Weights of a small mixture-of-experts language model, trained from scratch on English Wikipedia: a softmax router, 384M tokens.
Below are experts of layer 7 (counted from 0) of a mixture-of-experts language model. Rows are named router (the router's row for the expert), gate (a neuron's input weights, with its number), up (a neuron's input weights, with its number), down (a neuron's output weights, with its number) and show model dimensions 320-383. Each number is 200 + 30 x the weight over its row's rms, rounded and kept within 0 to 999.
After each expert's rows: "mostly gets" lists some tokens that are sent to it at least half of the time; "comes before" lists some tokens at least twice as common just after its tokens as in all text. This comes from a sample of Wikipedia text that the model never trained on. Tokens count by the router's weight.

# expert 44
router,211,229,218,180,209,196,164,214,241,220,235,168,179,190,233,171,161,151,237,172,191,223,185,153,193,204,206,217,232,227,224,172,190,206,207,174,166,155,234,171,231,219,171,229,227,222,200,198,223,219,166,201,264,220,224,232,162,194,241,155,201,173,187,161
gate0,230,206,224,180,259,223,180,218,171,225,160,154,193,222,191,150,249,118,200,201,189,149,208,208,147,262,204,179,131,224,226,209,163,239,223,155,207,222,180,160,151,125,208,188,161,274,201,212,196,243,175,207,198,189,235,176,203,231,192,188,128,191,197,220
up0,205,193,213,181,253,142,191,213,166,183,162,121,191,182,158,194,225,140,184,222,223,176,159,183,201,236,192,239,184,192,218,172,198,179,227,176,200,217,184,195,196,154,206,224,168,263,220,220,204,218,192,179,278,180,201,166,243,172,193,203,194,225,197,236
down0,208,195,175,217,201,217,215,178,170,201,177,184,219,244,149,224,163,210,237,214,162,238,202,236,185,218,153,165,179,195,156,164,159,180,204,174,211,204,192,237,162,191,238,228,198,239,206,244,189,198,215,189,200,174,141,204,222,171,171,171,190,170,211,201
gate1,188,228,207,193,216,253,213,141,230,182,177,220,186,209,197,221,170,206,151,146,216,225,179,135,236,209,152,183,168,202,254,262,198,207,201,246,242,164,235,230,172,192,214,224,222,233,223,225,159,186,179,160,216,196,199,190,170,189,176,211,210,190,189,159
up1,192,149,205,157,209,149,206,219,147,194,247,213,183,223,192,156,214,202,202,215,147,253,205,219,196,204,259,187,193,208,174,217,209,199,216,188,205,233,196,187,236,183,122,208,194,203,205,187,268,182,187,244,206,234,152,246,179,172,167,205,243,233,132,189
down1,203,223,187,267,170,193,229,230,220,181,228,175,214,207,226,241,197,238,215,231,245,173,246,201,163,234,149,185,174,233,256,159,190,152,209,219,185,207,149,223,200,237,174,247,211,191,199,246,242,162,178,256,253,139,173,164,161,218,178,202,238,150,181,214
gate2,237,186,205,252,228,212,188,195,216,177,191,206,232,161,179,201,257,193,207,177,193,246,208,182,195,160,176,210,180,205,214,181,187,241,205,205,204,211,193,190,146,282,172,206,147,209,183,245,225,195,205,215,220,212,220,204,194,202,189,230,221,179,266,152
up2,231,265,181,190,171,258,194,177,158,225,232,176,139,202,197,158,178,185,218,203,180,225,176,206,188,193,218,218,196,184,181,233,196,158,145,176,226,155,217,218,141,240,172,205,186,202,188,190,174,194,230,210,179,167,179,199,193,220,189,148,181,204,189,214
down2,221,243,191,181,286,241,147,193,189,203,165,218,213,187,228,211,197,220,186,214,191,166,214,191,250,211,226,237,248,213,154,205,236,194,187,246,203,207,154,199,194,153,160,218,189,162,171,189,146,197,237,185,219,144,172,207,202,206,228,179,202,206,191,201
gate3,199,187,245,223,185,176,208,224,178,184,147,260,200,220,188,217,207,216,219,196,240,240,201,160,178,268,175,186,196,208,208,221,184,201,202,222,211,183,186,223,229,172,192,187,202,251,185,208,173,160,194,200,210,166,192,166,220,194,234,185,197,211,189,161
up3,219,197,219,261,141,168,124,209,231,207,202,185,124,176,225,225,186,177,152,213,193,177,196,205,240,161,226,193,196,162,217,210,151,189,193,182,211,180,203,196,240,221,179,227,233,175,171,206,150,183,183,186,222,226,181,205,165,208,174,208,258,211,173,201
down3,186,177,206,186,225,222,198,203,187,205,227,180,191,250,230,181,190,206,253,172,210,241,201,179,239,159,230,179,193,213,240,228,202,203,266,226,221,237,218,167,183,212,162,195,160,235,196,202,272,188,156,164,179,236,207,201,173,161,193,177,256,224,226,194
gate4,235,216,171,265,205,157,260,226,198,159,159,182,174,177,187,170,218,199,143,195,231,202,186,211,225,225,147,192,182,216,213,223,203,205,213,229,220,187,206,192,252,228,178,198,173,205,193,205,153,158,260,182,204,192,235,138,191,238,194,152,223,254,239,188
up4,208,204,158,168,223,170,201,166,212,220,163,224,192,228,226,246,234,188,190,233,218,229,206,187,211,234,196,215,171,185,243,157,184,213,193,193,175,224,200,207,201,190,254,201,241,242,170,215,220,216,171,175,143,164,142,185,196,166,193,266,200,213,196,209
down4,231,224,223,182,201,210,209,189,209,181,249,186,183,229,231,222,252,165,214,168,138,201,223,212,207,203,189,219,134,181,195,172,188,164,214,142,261,155,223,201,180,205,225,189,260,219,105,147,233,219,228,169,169,216,194,220,155,266,241,236,190,189,176,157
mostly gets: "==S", " ===", "==C", "==P", "s==", "===S"
comes before: "\n", "The", "In", "==", "===", "-"

# expert 8
router,227,174,249,188,254,198,190,226,188,241,211,170,179,230,234,219,172,243,194,238,191,211,214,156,178,159,152,216,218,165,193,199,214,218,173,202,173,197,238,172,139,219,129,177,147,262,251,179,178,196,184,176,194,236,236,181,176,179,193,213,192,192,193,165
gate0,219,229,191,165,203,173,204,192,175,195,216,239,220,191,248,227,222,201,197,176,218,207,213,197,176,253,183,212,255,188,196,219,179,194,225,215,171,194,151,219,157,160,177,191,210,210,177,200,217,161,171,186,223,215,205,166,225,206,172,232,211,186,186,172
up0,156,203,173,231,272,176,213,203,215,197,187,209,226,192,214,214,252,256,213,168,226,199,209,232,201,189,225,166,193,202,188,197,164,167,227,239,182,222,191,149,239,193,187,225,215,187,200,152,204,241,228,153,212,138,168,248,202,180,158,189,217,257,202,235
down0,171,197,237,152,185,209,193,219,230,176,165,200,157,141,233,177,250,227,215,201,184,223,116,211,225,211,197,212,212,213,215,225,232,229,261,187,159,199,216,231,228,175,231,215,220,151,273,206,178,216,212,201,283,138,138,217,198,191,225,201,221,229,174,187
gate1,185,246,265,151,188,233,204,149,175,212,266,200,167,153,213,181,170,247,228,188,212,213,201,209,211,194,169,165,218,183,226,267,175,235,154,222,196,154,206,250,222,133,172,168,249,184,212,179,177,142,235,198,211,194,217,204,221,198,187,151,249,257,236,206
up1,169,286,231,208,233,232,245,187,141,233,187,227,192,208,187,206,116,184,262,202,221,196,168,209,176,180,193,193,161,211,220,232,152,198,219,183,185,182,239,230,205,179,221,200,135,172,151,224,204,263,175,168,161,160,205,198,194,221,201,200,183,211,196,204
down1,214,206,265,242,159,193,138,235,191,230,189,204,142,193,192,235,178,172,162,223,191,199,198,226,233,206,249,180,233,173,251,203,284,220,188,220,138,220,189,153,225,221,193,209,241,193,212,224,227,141,217,215,206,157,223,226,261,149,137,166,239,228,187,215
gate2,208,202,191,216,197,220,192,218,187,198,193,224,197,160,201,192,144,198,218,240,184,202,165,221,206,155,189,191,247,168,174,199,187,207,198,198,240,244,226,219,190,217,223,213,148,176,220,173,207,176,260,178,210,162,193,206,191,201,127,204,215,221,198,154
up2,198,268,213,132,176,248,219,205,190,175,153,178,178,209,179,153,243,245,208,181,224,212,152,213,238,218,195,236,170,177,195,182,219,212,187,177,200,196,164,203,244,140,186,190,223,199,207,183,168,242,183,203,140,155,170,197,204,170,164,222,229,159,226,199
down2,179,155,237,222,169,138,207,262,193,212,207,263,170,214,191,234,199,131,214,166,224,135,237,166,223,232,176,208,213,186,215,199,150,170,170,197,253,242,209,201,184,205,205,209,204,211,190,140,246,206,238,210,198,206,234,223,232,212,227,174,215,197,192,172
gate3,245,121,150,176,218,173,188,183,171,198,188,248,222,196,176,208,168,172,150,220,190,214,247,200,227,230,194,196,237,182,156,205,177,199,242,157,226,196,192,217,192,228,227,122,155,198,219,193,207,218,220,245,239,186,168,195,213,218,250,166,189,160,177,280
up3,185,193,205,169,214,197,256,192,202,220,257,259,239,184,155,218,222,167,184,186,216,140,200,228,206,153,169,237,243,186,203,211,214,191,192,243,198,180,230,219,173,183,174,213,166,186,217,168,210,194,202,179,225,204,186,223,179,147,176,242,132,128,222,233
down3,231,184,152,228,211,198,200,156,192,190,167,186,231,208,197,231,149,252,191,224,198,245,194,142,162,204,144,168,173,227,205,198,166,225,211,219,175,242,192,205,194,198,157,182,137,131,199,210,173,193,164,165,205,174,214,247,212,192,203,224,174,210,235,191
gate4,231,202,211,205,239,171,247,227,181,207,238,178,188,181,221,201,220,190,173,209,161,191,207,216,243,213,193,232,229,183,190,227,158,183,177,150,222,181,171,247,245,223,189,209,171,166,203,187,221,252,226,193,203,168,246,251,202,215,185,209,219,205,219,157
up4,158,198,198,180,215,287,210,203,178,190,179,233,228,165,185,190,197,283,170,191,188,251,188,179,191,163,110,188,215,230,189,189,238,162,236,175,248,212,194,242,222,225,157,235,225,184,204,244,184,213,195,208,175,195,192,245,171,194,215,189,210,239,172,199
down4,197,144,159,169,155,175,245,215,245,206,223,254,170,207,213,209,221,194,230,262,174,208,161,191,212,218,216,199,210,186,196,217,213,208,150,173,189,217,204,225,185,204,221,167,171,212,214,195,176,149,235,205,178,134,215,158,184,136,242,228,211,160,249,230
mostly gets: "es.", "y.", "er.", "ia.", "\".", "ation."
comes before: "\n", " The", " He", " In", " It", " This"

# expert 59
router,237,167,200,163,250,180,210,202,240,205,245,227,211,187,218,176,167,223,203,236,163,247,220,174,169,205,196,155,162,241,156,238,169,203,167,181,219,182,219,176,183,215,169,188,216,230,139,215,208,226,183,215,230,228,201,184,168,178,234,214,184,125,162,169
gate0,211,203,214,227,211,213,232,189,229,155,181,180,208,195,207,172,200,231,183,156,175,155,133,236,200,133,209,217,223,227,209,219,220,186,213,189,166,190,196,161,213,202,198,210,148,199,199,224,137,212,191,259,165,234,207,177,214,225,270,198,193,191,196,216
up0,169,164,235,217,186,157,181,262,182,216,125,193,211,192,174,238,241,132,211,219,202,196,239,222,200,158,188,162,169,216,215,223,209,186,191,216,219,184,247,220,199,208,231,115,257,215,160,175,198,162,199,244,231,195,235,199,220,224,178,267,200,208,122,196
down0,225,175,225,223,160,180,198,227,169,183,173,192,206,254,202,156,169,295,204,186,175,187,229,213,216,210,140,200,184,161,201,243,224,272,212,217,171,146,162,224,240,172,154,221,233,218,214,207,217,224,196,189,200,234,155,207,202,187,189,184,251,229,184,207
gate1,216,210,178,204,160,241,222,218,173,130,205,190,246,184,134,237,230,165,175,191,212,180,218,206,186,197,192,181,231,171,154,243,194,189,203,197,239,187,186,185,257,247,201,197,215,164,188,161,262,157,179,231,224,232,253,255,146,171,254,213,190,246,231,176
up1,180,221,167,167,189,194,171,147,209,171,196,219,220,199,173,180,246,155,188,203,158,165,170,228,209,225,204,156,185,252,185,181,171,215,197,179,215,228,147,211,181,230,188,202,219,232,215,185,240,158,182,226,220,205,205,221,201,227,200,186,217,181,195,205
down1,215,223,210,186,180,229,240,170,218,222,208,173,218,152,219,237,258,159,179,171,121,214,174,240,177,199,166,125,198,223,192,178,168,210,194,236,219,181,181,190,205,180,243,234,218,213,250,208,253,253,143,218,180,237,234,177,241,182,218,220,189,139,206,198
gate2,239,212,182,197,187,273,210,200,225,160,246,177,195,157,220,270,196,193,163,235,201,178,243,201,207,222,191,228,175,203,163,255,166,239,252,163,179,205,239,193,193,145,201,177,236,172,227,244,194,176,212,213,251,223,168,185,301,144,218,188,216,181,204,212
up2,218,201,258,175,188,198,206,193,170,223,240,234,201,176,187,157,162,204,230,242,179,188,203,195,174,223,158,189,234,204,193,194,148,231,242,163,207,175,202,219,194,222,238,193,156,184,187,220,177,192,164,213,212,191,114,191,239,219,245,132,226,191,176,142
down2,207,204,199,214,161,179,236,257,182,209,210,205,162,194,191,157,207,185,238,262,154,260,191,142,187,194,178,233,226,197,215,242,135,233,191,193,203,223,200,213,198,253,182,208,181,182,169,195,223,217,175,246,232,203,208,230,211,163,202,201,180,201,214,149
gate3,198,149,163,197,228,194,222,181,149,171,204,266,244,242,252,170,150,213,247,209,205,228,181,206,196,269,177,206,200,174,212,223,205,219,215,195,184,150,163,187,222,182,163,169,197,198,223,215,204,185,232,217,248,155,226,223,189,182,210,163,234,198,215,209
up3,160,229,226,252,175,209,233,211,202,235,166,158,158,155,209,217,208,215,158,172,218,194,135,222,215,206,190,191,205,163,237,235,201,183,226,163,241,186,169,165,206,234,175,158,213,248,229,166,285,189,205,220,222,221,179,234,179,199,158,254,152,227,258,213
down3,168,195,220,201,162,165,214,236,195,202,200,157,253,198,223,194,210,202,238,215,189,230,207,221,234,205,169,194,205,121,139,163,219,227,191,230,211,154,237,170,231,205,237,239,174,204,247,186,207,253,187,127,213,192,235,179,209,257,187,130,163,226,218,235
gate4,210,228,186,150,211,189,195,258,194,213,207,200,170,244,211,212,252,175,186,219,143,183,216,207,207,248,203,199,239,213,197,228,196,144,171,175,234,168,210,200,236,272,193,205,148,159,242,193,166,243,181,228,182,172,214,194,205,167,159,211,193,144,186,243
up4,166,178,259,168,192,180,231,225,182,203,243,233,216,229,172,222,192,160,211,196,242,208,163,242,234,232,229,188,277,240,213,216,278,223,168,179,259,196,188,237,186,158,155,189,152,247,283,278,240,230,221,198,214,239,179,185,163,176,234,222,224,201,210,246
down4,268,190,187,188,222,241,230,144,217,174,226,205,175,231,212,217,191,235,203,172,164,212,166,221,197,225,168,202,177,169,173,212,215,233,144,196,179,235,175,184,161,217,138,185,227,206,198,224,210,172,185,174,176,175,168,204,230,211,165,225,225,216,183,243
mostly gets: " could", " he", " she", " plans", " here", " They"
comes before: "|", "\n", "-", "|---|---|---|---|", "|---|---|---|", "|---|---|---|---|---|---|"

# expert 12
router,222,218,249,174,245,174,169,219,183,242,222,197,217,227,206,222,155,229,207,252,200,205,204,163,177,186,163,191,207,121,246,191,219,257,188,211,198,256,213,189,174,243,185,166,153,267,204,172,167,227,207,179,228,234,240,165,197,176,173,200,197,228,163,170
gate0,233,205,211,184,216,151,209,162,207,209,255,188,226,164,159,192,226,199,225,167,203,220,228,202,204,237,192,241,215,188,167,234,179,227,172,222,222,170,218,207,179,230,276,194,192,199,208,189,190,152,193,213,244,208,206,250,212,178,152,208,195,197,172,131
up0,209,159,163,164,198,256,179,214,252,181,181,179,199,203,224,181,112,131,184,290,254,198,194,209,161,172,227,183,183,255,225,170,168,226,175,178,207,213,200,253,172,170,192,213,201,216,208,119,183,210,202,207,120,211,169,204,207,183,216,226,232,167,196,241
down0,227,177,204,146,182,272,150,261,204,200,212,184,182,238,196,234,218,208,213,214,175,254,208,228,212,169,232,241,159,208,221,218,184,186,155,222,208,172,186,210,247,207,197,208,178,159,189,239,204,180,186,203,206,214,224,183,213,218,193,173,244,165,144,187
gate1,210,218,260,157,190,217,233,120,190,168,203,227,220,173,189,223,163,176,208,171,218,202,154,235,175,268,153,183,194,183,199,248,200,210,200,150,190,192,223,184,234,200,189,173,193,207,213,186,175,214,214,208,231,245,205,191,223,253,207,188,240,210,171,240
up1,206,201,239,183,187,244,157,196,216,143,171,214,209,218,245,178,227,234,210,185,184,194,276,200,156,258,190,211,250,182,162,184,242,233,237,179,201,205,153,198,211,275,233,190,214,221,183,220,228,230,175,212,224,195,177,206,199,187,229,211,194,223,184,270
down1,211,228,201,260,149,206,180,191,236,216,182,251,250,197,226,223,240,207,212,201,201,184,149,212,172,232,146,188,209,215,225,180,190,218,238,206,209,156,214,185,183,166,208,172,189,166,215,191,137,185,233,170,237,234,216,137,157,177,257,238,224,217,203,206
gate2,218,222,238,170,201,233,208,159,126,267,210,157,166,202,209,200,186,206,202,165,183,231,195,165,227,184,244,221,239,214,184,184,165,258,168,192,212,176,212,164,129,175,200,166,165,157,164,190,143,150,197,197,207,194,180,228,118,188,191,170,198,235,222,234
up2,216,201,245,258,172,216,151,162,215,230,244,194,184,190,225,220,155,177,200,188,233,197,195,223,214,248,199,241,228,222,165,210,203,188,187,197,232,174,220,243,187,233,181,198,229,264,163,228,221,215,171,176,211,217,179,208,209,147,209,129,158,233,159,193
down2,215,215,205,254,191,250,237,238,228,182,196,247,248,223,180,143,163,191,241,215,238,189,207,238,253,218,188,159,186,162,211,189,192,213,207,211,174,145,227,201,162,193,197,191,205,191,190,136,181,219,193,173,241,242,202,217,246,254,207,241,219,254,169,164
gate3,179,185,232,164,194,187,158,252,199,271,186,206,179,190,157,184,170,225,258,224,169,219,183,240,172,198,192,154,244,203,239,174,221,184,135,158,193,165,188,217,242,215,188,135,207,194,198,244,188,227,178,186,232,209,250,128,179,204,231,206,193,174,239,200
up3,224,186,202,205,197,194,230,188,165,217,192,206,166,242,186,186,154,250,209,189,184,220,189,200,208,171,193,147,203,207,194,137,242,174,185,142,198,217,193,239,233,157,200,213,197,114,200,208,204,201,240,148,233,234,210,219,163,224,209,198,184,193,180,253
down3,211,189,201,239,190,222,146,229,188,196,134,223,158,189,235,195,222,172,243,174,207,182,217,181,179,187,222,161,236,232,268,206,109,174,201,168,208,226,180,220,242,208,198,151,221,213,155,201,200,168,213,255,207,233,217,187,178,229,209,188,285,188,195,232
gate4,223,161,146,204,234,196,217,250,167,204,175,233,203,176,243,239,215,179,186,205,205,196,223,231,209,224,215,174,181,257,193,227,272,194,168,148,192,224,213,216,223,219,230,211,205,205,220,166,227,193,194,222,195,230,160,179,183,260,214,188,114,248,201,253
up4,158,220,238,228,166,193,153,182,214,219,191,162,195,206,198,219,179,149,233,173,149,246,217,203,206,149,136,262,251,195,202,192,157,223,164,221,238,197,248,206,188,186,233,186,170,162,208,270,167,180,208,183,164,212,172,173,212,151,232,177,222,212,183,145
down4,165,181,192,242,193,244,213,212,189,156,275,180,248,235,236,174,226,195,200,204,185,195,199,193,213,174,175,210,173,209,177,207,160,206,178,211,214,200,178,128,231,210,159,214,189,191,184,207,151,215,192,187,248,257,188,160,173,192,181,198,182,198,204,199
mostly gets: "es.", "y.", "er.", "\".", "ia.", "ation."
comes before: "\n", " The", " In", " He", " It", " This"

# expert 21
router,195,199,169,147,210,193,181,152,208,167,234,193,202,198,244,240,214,160,190,264,256,205,163,217,167,158,208,226,190,225,167,196,160,161,216,177,158,239,194,214,153,217,197,177,174,236,164,174,170,204,177,247,174,197,193,211,168,189,194,258,185,169,144,174
gate0,186,184,189,221,143,220,200,159,228,181,227,218,196,224,175,199,197,153,184,233,185,201,204,184,199,151,221,252,221,203,227,224,163,225,217,272,162,215,179,232,208,183,208,202,214,174,188,171,177,208,212,185,161,157,173,199,202,178,252,187,151,168,214,202
up0,269,188,237,177,162,230,190,188,208,231,173,148,183,223,185,204,222,149,193,161,165,208,263,194,184,152,197,160,193,215,206,218,180,209,180,176,179,184,177,210,261,175,194,213,180,124,176,210,218,231,197,177,230,210,190,220,228,180,228,163,173,237,228,220
down0,202,178,277,143,185,189,135,179,188,240,233,179,211,166,222,198,258,153,187,195,172,194,221,240,253,215,213,216,189,244,222,176,192,263,220,211,195,220,190,164,191,168,216,225,169,174,181,174,171,201,251,191,242,285,205,213,173,159,192,270,122,216,194,205
gate1,143,200,212,207,219,191,198,241,109,250,251,162,184,216,210,172,178,211,216,152,228,163,187,183,200,241,184,174,220,197,172,238,218,151,190,184,181,201,208,261,194,245,232,217,167,218,230,176,229,170,246,188,202,164,222,189,228,192,192,178,212,193,195,199
up1,223,175,207,201,249,194,193,214,97,211,206,208,236,207,197,197,179,192,226,179,184,223,205,217,208,138,178,203,218,226,185,201,164,231,222,183,175,195,172,180,160,211,255,200,138,180,197,260,224,176,200,194,121,201,158,180,207,193,193,257,194,237,152,164
down1,195,250,205,231,238,246,189,196,207,232,236,215,176,202,236,190,141,175,201,146,169,200,200,217,241,160,264,185,132,201,167,180,198,228,151,182,197,179,240,147,239,241,238,173,182,235,193,191,174,185,183,228,205,224,208,191,169,188,166,217,183,160,274,170
gate2,166,292,183,162,211,191,166,239,229,254,204,215,182,249,234,186,182,238,198,192,209,203,198,169,241,203,148,194,198,215,220,232,176,182,215,219,215,188,232,204,164,173,226,241,260,215,208,167,200,221,185,230,178,224,228,200,186,195,190,207,189,213,167,236
up2,250,144,188,246,172,262,227,151,175,223,226,126,150,225,213,159,201,197,223,192,170,198,168,180,207,225,216,155,169,204,225,178,246,203,232,199,181,228,168,199,229,226,199,176,194,161,235,183,185,226,194,200,178,96,248,211,206,194,222,209,154,180,196,167
down2,263,242,182,169,226,215,207,166,205,250,210,208,252,183,199,248,220,199,237,208,190,169,187,218,163,195,208,182,190,241,220,225,188,260,211,209,199,185,192,186,160,155,211,199,184,187,193,218,193,208,233,166,191,185,230,158,205,213,192,143,233,179,179,240
gate3,161,241,165,209,223,188,187,231,268,161,210,250,179,172,263,172,216,184,257,181,253,159,237,152,191,200,243,172,217,227,154,204,221,182,184,198,239,219,206,200,204,226,167,167,207,178,194,217,172,207,196,124,175,183,237,219,149,163,181,156,236,209,207,160
up3,258,183,234,210,127,183,212,254,213,164,224,219,171,232,200,191,152,206,207,224,178,223,151,159,250,238,246,240,232,224,177,190,209,167,141,149,186,219,161,243,202,216,183,131,172,195,134,145,189,183,204,196,228,116,194,270,223,209,211,216,178,191,179,218
down3,175,205,210,218,131,208,229,214,174,187,235,207,246,155,209,187,215,186,187,215,192,250,207,163,205,180,232,183,208,252,241,210,169,204,198,182,190,133,207,234,183,200,162,196,153,214,164,198,171,190,224,235,172,162,203,185,104,298,241,293,239,178,181,234
gate4,194,216,191,166,214,199,189,184,141,176,258,203,198,153,215,228,188,230,178,216,180,211,196,191,250,202,187,201,162,196,173,249,188,147,235,188,211,248,214,175,216,262,254,166,216,268,176,213,186,205,176,269,195,244,227,176,175,148,181,217,198,199,156,182
up4,186,214,208,181,199,206,180,203,219,261,206,228,242,123,162,246,194,204,174,187,192,168,223,188,229,242,179,213,164,206,163,228,177,172,156,196,210,265,216,231,187,188,203,204,244,179,191,226,156,167,203,214,184,247,211,218,206,232,182,218,187,204,152,199
down4,208,235,157,231,170,199,180,262,137,209,231,189,154,122,175,183,186,202,187,168,215,234,215,219,173,181,243,161,217,202,216,239,190,201,226,236,209,204,167,230,182,210,209,162,187,279,189,199,207,202,171,173,181,168,178,209,214,224,210,240,195,148,182,209
mostly gets: ")", "s)", "|---|---|---|---|", " Clade:", "|---|---|---|---|---|---|", " mi)"
comes before: "-", "\n", " Phylum:", " Clade:", " Class:", " Kingdom:"

# expert 50
router,240,183,270,161,179,204,169,141,217,188,267,169,224,230,220,164,156,155,240,190,212,237,217,176,177,192,122,203,166,233,179,148,210,231,146,176,237,177,201,141,224,207,161,149,219,230,153,203,187,243,151,197,189,221,234,169,192,168,162,257,181,140,207,200
gate0,241,205,225,230,185,192,227,194,125,196,174,166,271,202,232,195,172,197,262,226,119,211,190,163,167,193,244,199,206,223,233,226,177,166,194,224,146,126,224,194,197,198,244,198,183,219,168,153,182,215,177,234,178,162,162,233,226,214,205,201,173,198,217,225
up0,185,207,144,188,177,188,174,223,190,150,174,222,240,199,146,213,179,212,112,207,218,158,209,203,223,181,229,193,214,184,174,242,260,237,170,236,248,219,210,200,135,211,192,176,181,175,202,225,219,174,198,178,228,190,262,234,213,148,226,200,182,193,197,190
down0,194,198,165,215,212,242,135,162,173,181,190,217,139,221,228,253,203,245,212,179,184,114,213,204,200,171,244,228,157,236,188,178,239,199,210,240,193,195,182,227,234,190,212,160,184,184,237,215,196,200,241,197,166,178,182,199,216,231,242,169,200,223,147,206
gate1,228,254,181,227,230,199,218,229,237,210,160,168,207,237,226,149,210,204,226,213,236,173,213,189,140,217,185,211,190,192,216,214,178,247,201,153,207,193,206,187,143,194,206,243,178,199,206,199,220,193,221,176,209,242,200,204,188,161,171,218,234,251,263,195
up1,170,229,168,191,241,220,156,201,192,244,182,186,245,204,284,222,190,180,126,199,200,150,210,251,201,195,219,218,177,245,225,209,245,184,142,204,165,250,229,220,239,211,168,166,201,241,250,208,218,228,226,207,187,166,185,193,209,171,173,189,210,179,193,179
down1,184,194,210,235,247,200,200,179,231,164,210,166,199,256,231,247,250,165,245,111,247,204,193,190,220,224,189,224,189,160,146,246,227,217,255,208,118,180,210,252,208,190,207,146,233,207,203,162,188,161,193,160,206,195,202,191,208,193,206,245,179,200,223,226
gate2,182,168,185,154,195,192,197,213,168,225,201,199,220,212,213,243,161,179,289,209,208,197,247,149,245,209,188,219,183,204,234,191,215,190,180,165,234,190,195,153,188,196,153,191,179,190,165,267,224,215,229,151,207,201,200,233,199,178,192,229,261,245,244,216
up2,196,154,191,233,176,167,245,180,186,242,200,160,203,207,170,165,149,199,143,161,170,208,236,190,211,220,230,180,198,214,145,204,155,141,245,186,227,226,194,227,172,240,227,159,192,199,179,169,241,231,192,197,274,196,238,205,199,207,218,236,252,183,245,199
down2,174,230,261,211,210,201,197,217,177,250,223,221,182,220,219,196,198,205,227,206,183,176,202,243,163,194,225,212,175,216,198,219,141,173,199,184,207,249,117,192,183,165,199,193,183,205,186,191,163,191,162,233,180,200,164,188,195,166,181,180,176,214,233,156
gate3,224,235,234,204,165,205,181,168,222,189,195,243,242,169,189,199,176,193,231,186,197,203,217,208,222,199,221,212,189,234,220,163,143,227,191,204,234,177,255,206,187,198,162,195,139,195,216,252,194,203,181,247,196,223,210,215,182,168,195,199,190,231,234,182
up3,220,188,206,188,195,174,188,225,176,221,204,254,214,196,219,190,255,137,192,182,169,193,216,202,202,222,196,173,233,239,230,193,243,173,210,149,167,227,224,215,193,181,176,186,190,231,201,204,180,234,189,175,229,210,177,157,210,190,212,232,196,230,209,219
down3,229,252,236,197,210,187,239,177,131,173,216,226,221,254,208,221,180,195,150,192,251,212,207,158,201,208,230,195,198,181,163,244,211,196,147,226,213,194,158,228,195,158,201,213,181,152,212,204,219,199,248,217,119,181,220,242,244,215,183,211,226,227,188,204
gate4,187,245,156,194,213,155,196,201,259,228,212,132,165,152,187,195,140,184,228,203,161,180,230,221,137,184,223,157,173,206,228,167,241,224,212,194,252,186,172,142,273,217,220,240,243,232,181,196,192,235,152,220,197,103,188,188,182,196,218,228,235,140,194,193
up4,189,168,227,236,198,220,162,178,166,152,181,154,214,230,170,150,251,242,166,244,214,221,190,188,207,179,208,247,218,200,235,239,186,165,201,206,222,198,194,221,224,190,191,185,177,165,191,196,165,203,188,165,209,197,171,205,159,205,183,200,191,210,277,238
down4,293,213,174,229,213,219,192,173,181,180,173,172,220,179,186,205,242,210,128,162,195,131,225,184,200,271,168,194,161,172,216,225,212,229,157,174,176,149,212,155,168,250,236,172,203,210,224,208,185,164,150,179,227,166,174,255,208,193,187,219,275,196,213,250
mostly gets: " Website:", " Label:", " Cape", " Starring:", "6:", "5:"
comes before: "|", " The", " K", " D", " St", " Best"